Experts of a small language model.
Size: 14 layers, 16.3M parameters.
Experts: 8 experts in each of 13 layers, 160 SwiGLU neurons an expert, 2 picks a token, a sigmoid router.
Training: 368M tokens, 7911 steps.
Below are experts of layer 2 (counted from 0) of a mixture-of-experts language model. Rows are named router (the router's row for the expert), gate (a neuron's input weights, with its number), up (a neuron's input weights, with its number), down (a neuron's output weights, with its number) and show model dimensions 64-127. Each number is 128 + 24 x the weight over its row's rms, rounded and kept within 0 to 255. Numbers have three digits each.
Before each expert's rows: "comes after" lists some tokens at least twice as common just before its tokens as in all text. This comes from a sample of Wikipedia text that the model never trained on. Tokens count by the router's weight.

# expert 0
comes after: "\n", " ", " 0", "/", " 1", "C"
router:147158133146100119121127122109122127120156138145101092148125163157121122117133132164110150117139143132147148125111203127128146118148098084059142128132096139106077170150145125126106071151119114
gate0:133151090170118160136155129144156126145104156113175113106140112100121166114117122128113090125134114131088106123135144117131123135145129127096123125126132144128126151133119136128099118104161143
up0:084160118134080159160146147129058114083100137164116139132093102137163122096141117150119156091122104137130088153106128126126178142114106109106111144128094144181159170120129132089093112144115151
down0:128129086114115132161116106124100150100125153114118145114118074094172097108119156124127132120138098172103122120154168123138107164146091111119078110125132127148127111108142119056092124149172165
gate1:109118100130151117064126123099113148134148138129111142146117157103131144145149143152145091121121101156104177112134153162124128127122111151124142135149065142170105090141099162154128125136117132
up1:090138157142136128112141110099145149161129111119164101103126104107153122096137115180119166121143171143141090160093127154157137099131117105100117139145081156091172145142128133116139133136076133
down1:120125174128116118110144167136129111180159149121119137080147108155098136087100169136146123097159174146123141142140131126146175101110132140111153123149130110124153109101152185112148146134130148
gate2:150128137155121140146174130112120107124106117086143131101113143138125082049148155149134131153153117132136124133119175100138087091145120139145156127139125146116133166171122137146112085144134137
up2:100117111107092103124124139148181113121128124141104111152141101116117145138166112127135124118103097104084191101153121140137114089081134107106146071113108080086140115128129124138139167142084154
down2:147099104123161082119142124129159093151088132110160163132122082103139132169129116157116165108134148146150150147142118153112173100147102118085104125129101140167134141079135119120168167156127149
gate3:097150116133177115143146146127143163132114120123168114091143151131129141168152109138128138112162114134117165100150141178149087121089182164112107140076098130093119111124096166112162132107131146
up3:111141109132092129136126099106125119145165137132121135130168127159127125150122097149122124114135133118095144079128158163088112114123107124124158181134067104079131126162079159137143128156108159
down3:150090130165141157117134115093126141142107104131127143102150151094113189161112141146157117111147151149147106115104163136129150185084120118127119095127130140109116088110080136128109119156165152
gate4:120126118107103129165098099125093115136141093113164118138130123144099148136181121178115168157133115109105101121160132099129092119096087143134158082108093123152123133133156141120175133107101131
up4:152123103143152158117123140144139151127135155131079109128125092154155101120111160109135142135193169163084126171137077026110166099126127153113138152128115130140102149164160157129118109106140146
down4:195192107113086154108157138085155113169130146110111114121117129127163126118086130137108117146156150101103136107142116097135116140111181085131121113141115108113137152144124098136153129134123103
gate5:140117122126122111125175139155162129153136108137142120100170168145167091145122147135090117114132137135102116130106143155121138128145172096093115102084125095150124127128115089138151111132146130
up5:156114137159121136105106143108117138131121148137145160115130119128084136090113123118157130194108064135169131165140087099133117119114118159120091149123168133121150132095112196134129165108129131
down5:151120147148117119159138125105107104139123128139139146117136165104147141117112135122091135153131104153126191142146080127164140141147136146102115114179126141108134134096080103101107129186163120
gate6:070120122109149124091104133083141148161141093122123113146100152103129098102137125131116148158158094156180152120133151146159162094175116120097121113118181151126108158157073142123152123083117143
up6:152125146103137130113113150116123122125121098132122119147105127114052089130112096141119152152116138123098106138142139161071152165080114127125104148106137095107125156149134113146113149120104130
down6:140138109078155137123120116163160105095134132116141141104151109104121098107123137134148119144148143152111123124104123105130127128155085136196099077133154150135117125108098123093155159143109161

# expert 4
comes after: " the", " a", " was", " and", " to", " is"
router:089087159155103164124128118140141115129118134121090134127117115116135084163161129123070104120140149117113124140129140144128082176119123126098112108137139126067094112119126117127102119133138173
gate0:165150121078122130076107126155124117083130082135141114154171148092135135157118093139160107119128139123164128131117085115145163153118080138129153112185134095169130118114086115145140106103145108
up0:115138128145109147142142111133127116161151155132053152125126131122102142127129123134123081149123156100109140095145150114125106143124136124128128110140125108133065098100118127153161181115144084
down0:136166155142128099158115085118161097109094148143149129102129123095079133119159114160110161144092122069140129126157138114164142115113126122076138131142104144135150118141128124156159151170113093
gate1:108161111175118116130084099143123125101127140151138141127129125144167107115166136106123182148122154125176084101167160097090073141082132118149116164099148128123105082118166098165137138127139111
up1:108071131136110125137133128122135108148137131121114101130140147118162111129142133141103110149187138103084115150101135140130120122094127117080159132118132118164117119117122161143169134107157172
down1:122145132123125151139150103122187141134111167123131106175112125124156146135102095132124103128114083143123110114118140065172125110119120097129157146185126152126140126104092119099114139123091137
gate2:112116145110101095089083092161157102130124086134124141075098136069114150149122122140122137135141150154146128138155160161128126154092110132129117110166115125145149125153154099167130138123143113
up2:111156127117153124160093181119134128098125135093108139163142107099136088098132119145104176169119151090122136135119100105134127080131103142121106098155113097143137097113163146091116098109136114
down2:123141131123140157121122132141128122158129131128115120111144117138140165097134160096133096151103089123120122158134159062102144130154161148138106165079116129129163144123143126107114070069141142
gate3:109145149086107140140079108146089138106112139125146152132139134131169093139144128163075115127131157107137113128115129103155145159155131129158157153110113118119137118153118125102135111135135097
up3:093163106151117140098128092135129116130081097081105127162126157139103149127151120114114104118146121191124136138115120161160150101148154159156135127106129079109139120106155112120127149138126094
down3:100117099160153161110109077149095109128105115153146136151099108136138165104144166134074092099139106139156110160111139158146126078084161096113136157157153130124105134141110122143126157150116121
gate4:128114133120140135135090133160108138105121133102162097086095123158109142129122162094149103158163112121161073129100123086149136111127142181121124165122109127168078143103132081152096139137150141
up4:147127131127104158137131149180110134092118126097141098083136155139118132155116128111141103123105156086116109153110175130101179118167102108154135143108132163150121102106108112135101164119111132
down4:144141158121133112121120102120098163116094132116121164119125120123147172152164172098080159108138133173108084151074116110119101117097161138171110125133133134138134143127142155138110164098118121
gate5:123133151179075120158150123127141127104151146149107112100116141115157112101145139075128138104159139107133123109134131082115151127129129136107137201119080138137136106157115146082133093087168097
up5:130142136138132137129137100133128070141098155154113135090129149122133141125135123096140124111108146145124117143146124141144175121102133150144158134096096124117177117143121129103140101063147113
down5:143143113134121148118128105101151140168119146118133117130100092144128149103097179111173159146112148110139129123109081131105142128119113125142109147169161163148123113066096118095151121127142086
gate6:150128100134170116132143161128099110117152145138126143158141132130133134110168136142088086121108115140117147109140123114097129115138101147129154117165114138129176125167106112093133138172095097
up6:157124133114133131138118133163124133130131136139121152136169122089117156128117130143092103083119130126132133127153093119121131135139109116137184115151119160090138153175096096131149151155132105
down6:126118138158128103132123154094102088160129117116160119146144121111145111109114171109145090143161088153113081130156099150109137089092147138169155134095132116121176143112117145108162119128178095

# expert 6
comes after: " |", "\n", "|", "-", ";", ":"
router:146143115156106105154141114163163117129126111134124120145100148135164104138125115128134093185135137130124135165164134107150125125143155094135187104125039104119104131101164146130115115127165083
gate0:154127116131109123172126142138161120102112141149137134173121104140104093167127119103106125136104143140131130128146168120173132120103166158098076120150109128151151123163132090102072151121142098
up0:158139111148132161126100132110092140160132122124138115120143097143132150107135074114138078130107142184144102148110114162139109127110125102133135104173161135112131126128123205127167121105163104
down0:132140096129136126124124085134121187131114113105084140087132128136117119129134095148130131176098129145089124117137127102141164177126128093111184143110098119070111145108127163135152147181126110
gate1:129129108158085096106132161131113092146136094140100148109132119134144119116129143119150123107100088118121137143151147152140139145114166149131134145131124139121138183114112150143138092142134156
up1:170115122143085103150138135156099153132135156134130129161183138147132117098116145126125133116151113175097141149163123101125132096146135099139125131107160118132138142104161122116146128143104138
down1:151149128113172118086100136131162156102105137138126109176126122138107112137083115100148159173138098107126167144142137082121106149157121112164139114124132113086130095153129120113110121109155148
gate2:108106144130123149106147080151151163103136114145132105125095147160107133128117160087153140166153138140113128143122136128102080126161114118096175111113132122141107109136098168133170107116145103
up2:121146105120129114069152134083136169126151188116162124115166134114164123110142115163120135092104157139168138137141124134117114161170068127133111166100119123087166143077109119102148078153091131
down2:123107132100135128140124111105124161136095135134149125153116104134126078199156113121153113146141125130117184105113160112113101172124135157137128098160105172133130154086130154097150111104092105
gate3:112126119112120123087118145110132155114127126106102131137147105143112150134093147163136144115135167154158133129154146143141114127097136124077081131139160107117152147134143087152150124120162104
up3:168096126107058109131131113183145099125134114137141107158150098123162097135117113173138125089123141105111104175131112119115080150092166133159133120144093150143129128082143161163121118180151134
down3:129130125161067135155115137125152173101120166087125078122119141142137163117144125141149106105114142149111152129086146133115164134084127127112128141117108153163116126148108146169150088191147151
gate4:095152137168114079124133108133152120140172114106114086157083100064109111116071150105137124088137104150144127100129141165112135137100127161126147151123144138122142129155153085101113147138121161
up4:152119117129159081157141127115113125137138130084105100115147070053135138127133156132134058102123100088130141096113123132092169121135118131125126146105118147136135111156124154114157122164118155
down4:154139135141106102123152132090083120135180129132098118151103111075139135107128122148128107120135103140110114121122103126129121156121143160172136150095123156124104110128085103119166150109189139
gate5:129097143129138126133113141141128132126080136112157116122104121145139146107129152129124157134115133172116112163139105108167074144129117119141093121077133124204129121110131131132099140113132101
up5:092144155137123132121125144083148106105142117158079114101126123143152080179147130119097102141113122166160128156108144139074123122138123131165127099132072111117114163148153113129130099100081152
down5:143124116144119127089119136099167137130106126153142141128137116122155110072122127120141161103094120129131119108166111106127150159116127119120130126123135137115110104109125197136159141117149143
gate6:103119135109132112148107137136205151107103118116140114173106146162135127120099139139147133145124111112089168134144112141138136138151131148149145130096101131105136129147096118133131138154195092
up6:146122169067139141147125142138105122127141142085128112151103161125104079112120156081115094137139105116118114170165150172135102101143125131138075173110145149158121155098110136116134116166114109
down6:125164135154111133127139129159107131135154179082142092124123152134094138141103097097158150134115142131117146121136120133146163135170162082158085119108148117159111138117103092177105155161146122

# expert 7
comes after: "\n", "|", "-", ".", "==", " =="
router:139114117138090109132119132167131078136118130104139136131134151138169150082093135160097104139124190143165125110111120119141136121097105149161170149100085065139156110101095116147125089151144101
gate0:144082123140113114103179099124152151140090133172143110152146152101140129134167121128097148164089168144101116136103149098135127098083124126106122142143114089120160122126161101138099153148148144
up0:171102075110088107113102057150132121145135099074107106183117141140140138088107112110119171124152138161115118165120117138108123150084120150153118123164134138129117110179146137139115124118150114
down0:115110112095142143118118103118115156143143155121086108137147137150120047122113111115108109147154101137124097143137172144085131150133128107156139093137104146169130159108139117104109130154133097
gate1:151100125158120159124119116168137175143121094139097121159112092112139116160162164134158155122132120107123119086141091102104165105102130107131154147121128147157131174158143134160129107154116137
up1:109100135140098142130099135175164112167108125125121126155123163107157149117161168157162100089122087095155109087157095172116138121137100147136148122089099112111126155159105133115109147124144123
down1:132130129114152094117105137127089145109119063149121153096145110147128135077139115193109159100126125135123131112113128157135122162171102174102119131131176123120134165135111145118126103123119120
gate2:093148138117133097129152118092116129163135124121109138164091116151109128128154127097121137038122177109157129124131122093112098137139118116183142131115125161148098117169088122111134123127158116
up2:154094140090141114200122098157095153097156141138103161107154099067124160137135135140122152124103169141137119102165145153104096105137143147138101123134125131155114127148143131114129119138127112
down2:148106088135111124152142161132112100121122174128139093116136183118159123081130159090083117150182121127137126145094116104095119122110135148124156180080095131102154140076137119116107107152144148
gate3:149091125130085140127125123136167133106142141128137107138136115132102109134214122164143162146068125112166124161117144132122151152112126124147093174105119102145138165132110128097099126128149146
up3:092062159132135131150136138173127105129087146134137126107155142105129093119116121163107114116095140179085149101124150126122105096140137196135137135163109107133147111124134138104160098143097147
down3:125095149088137193188172105121144135166121115145129100136138067162126106102119131134143140140123150117131136128141049109116100121133094144176117123099147161131113128103108137129101167162120158
gate4:109113124127107126159159141108168131130127135142144130116135064129093075145136115166135116143124157161119117149101158151143175142118099182083127067166117092125106138111108137114130116113121107
up4:156131090121136164110121120102118139123160128137103130140115189118133119094160154127114126137113150123116156156176140136127146133104134101133091133085130152151128180130154164109135102097099115
down4:154159160094152161116121145118103152146113125107137106163113163141124140143097171112118132110095136123114171121135144123129094125102179120173110167065130116113146109147147169114083129119130129
gate5:107129158145153092092106139158102107118115140138120141173155116146119129106117143128117082094120103113137118103121092136143130107152136092163158118145081157118139134134117112095126094160120176
up5:166108110097132144139129122118114136157149118107122095154131124130153150113114167137150170150134135125121165128137130092099093130162103164101091158113135080136149137128148142126103147142148063
down5:126129098138120123124095114138106139174098139096133132106169123110129137110163160117074109162123116141128158166123103128139153185158107128120150110118152149149069122176167123082146126157113127
gate6:103078137154137157169172131124152153129165152104141090164129128120121093132138162115106142119115102157139116096086164112122112126112150113127126095155166103149112095136126133105132124086140117
up6:129121108175129117137142128171124107126142111103103097123173109145124134075134149100117150109131098124116072114118151129103107139110096118097131134117145121130111144182127133145097100151090151
down6:112114127151161103135134119161129114113131157108114090135117138141137126139151132126121109148149094117112104126108119056122117125077120083120150135173113161145143117104129119090150155121114127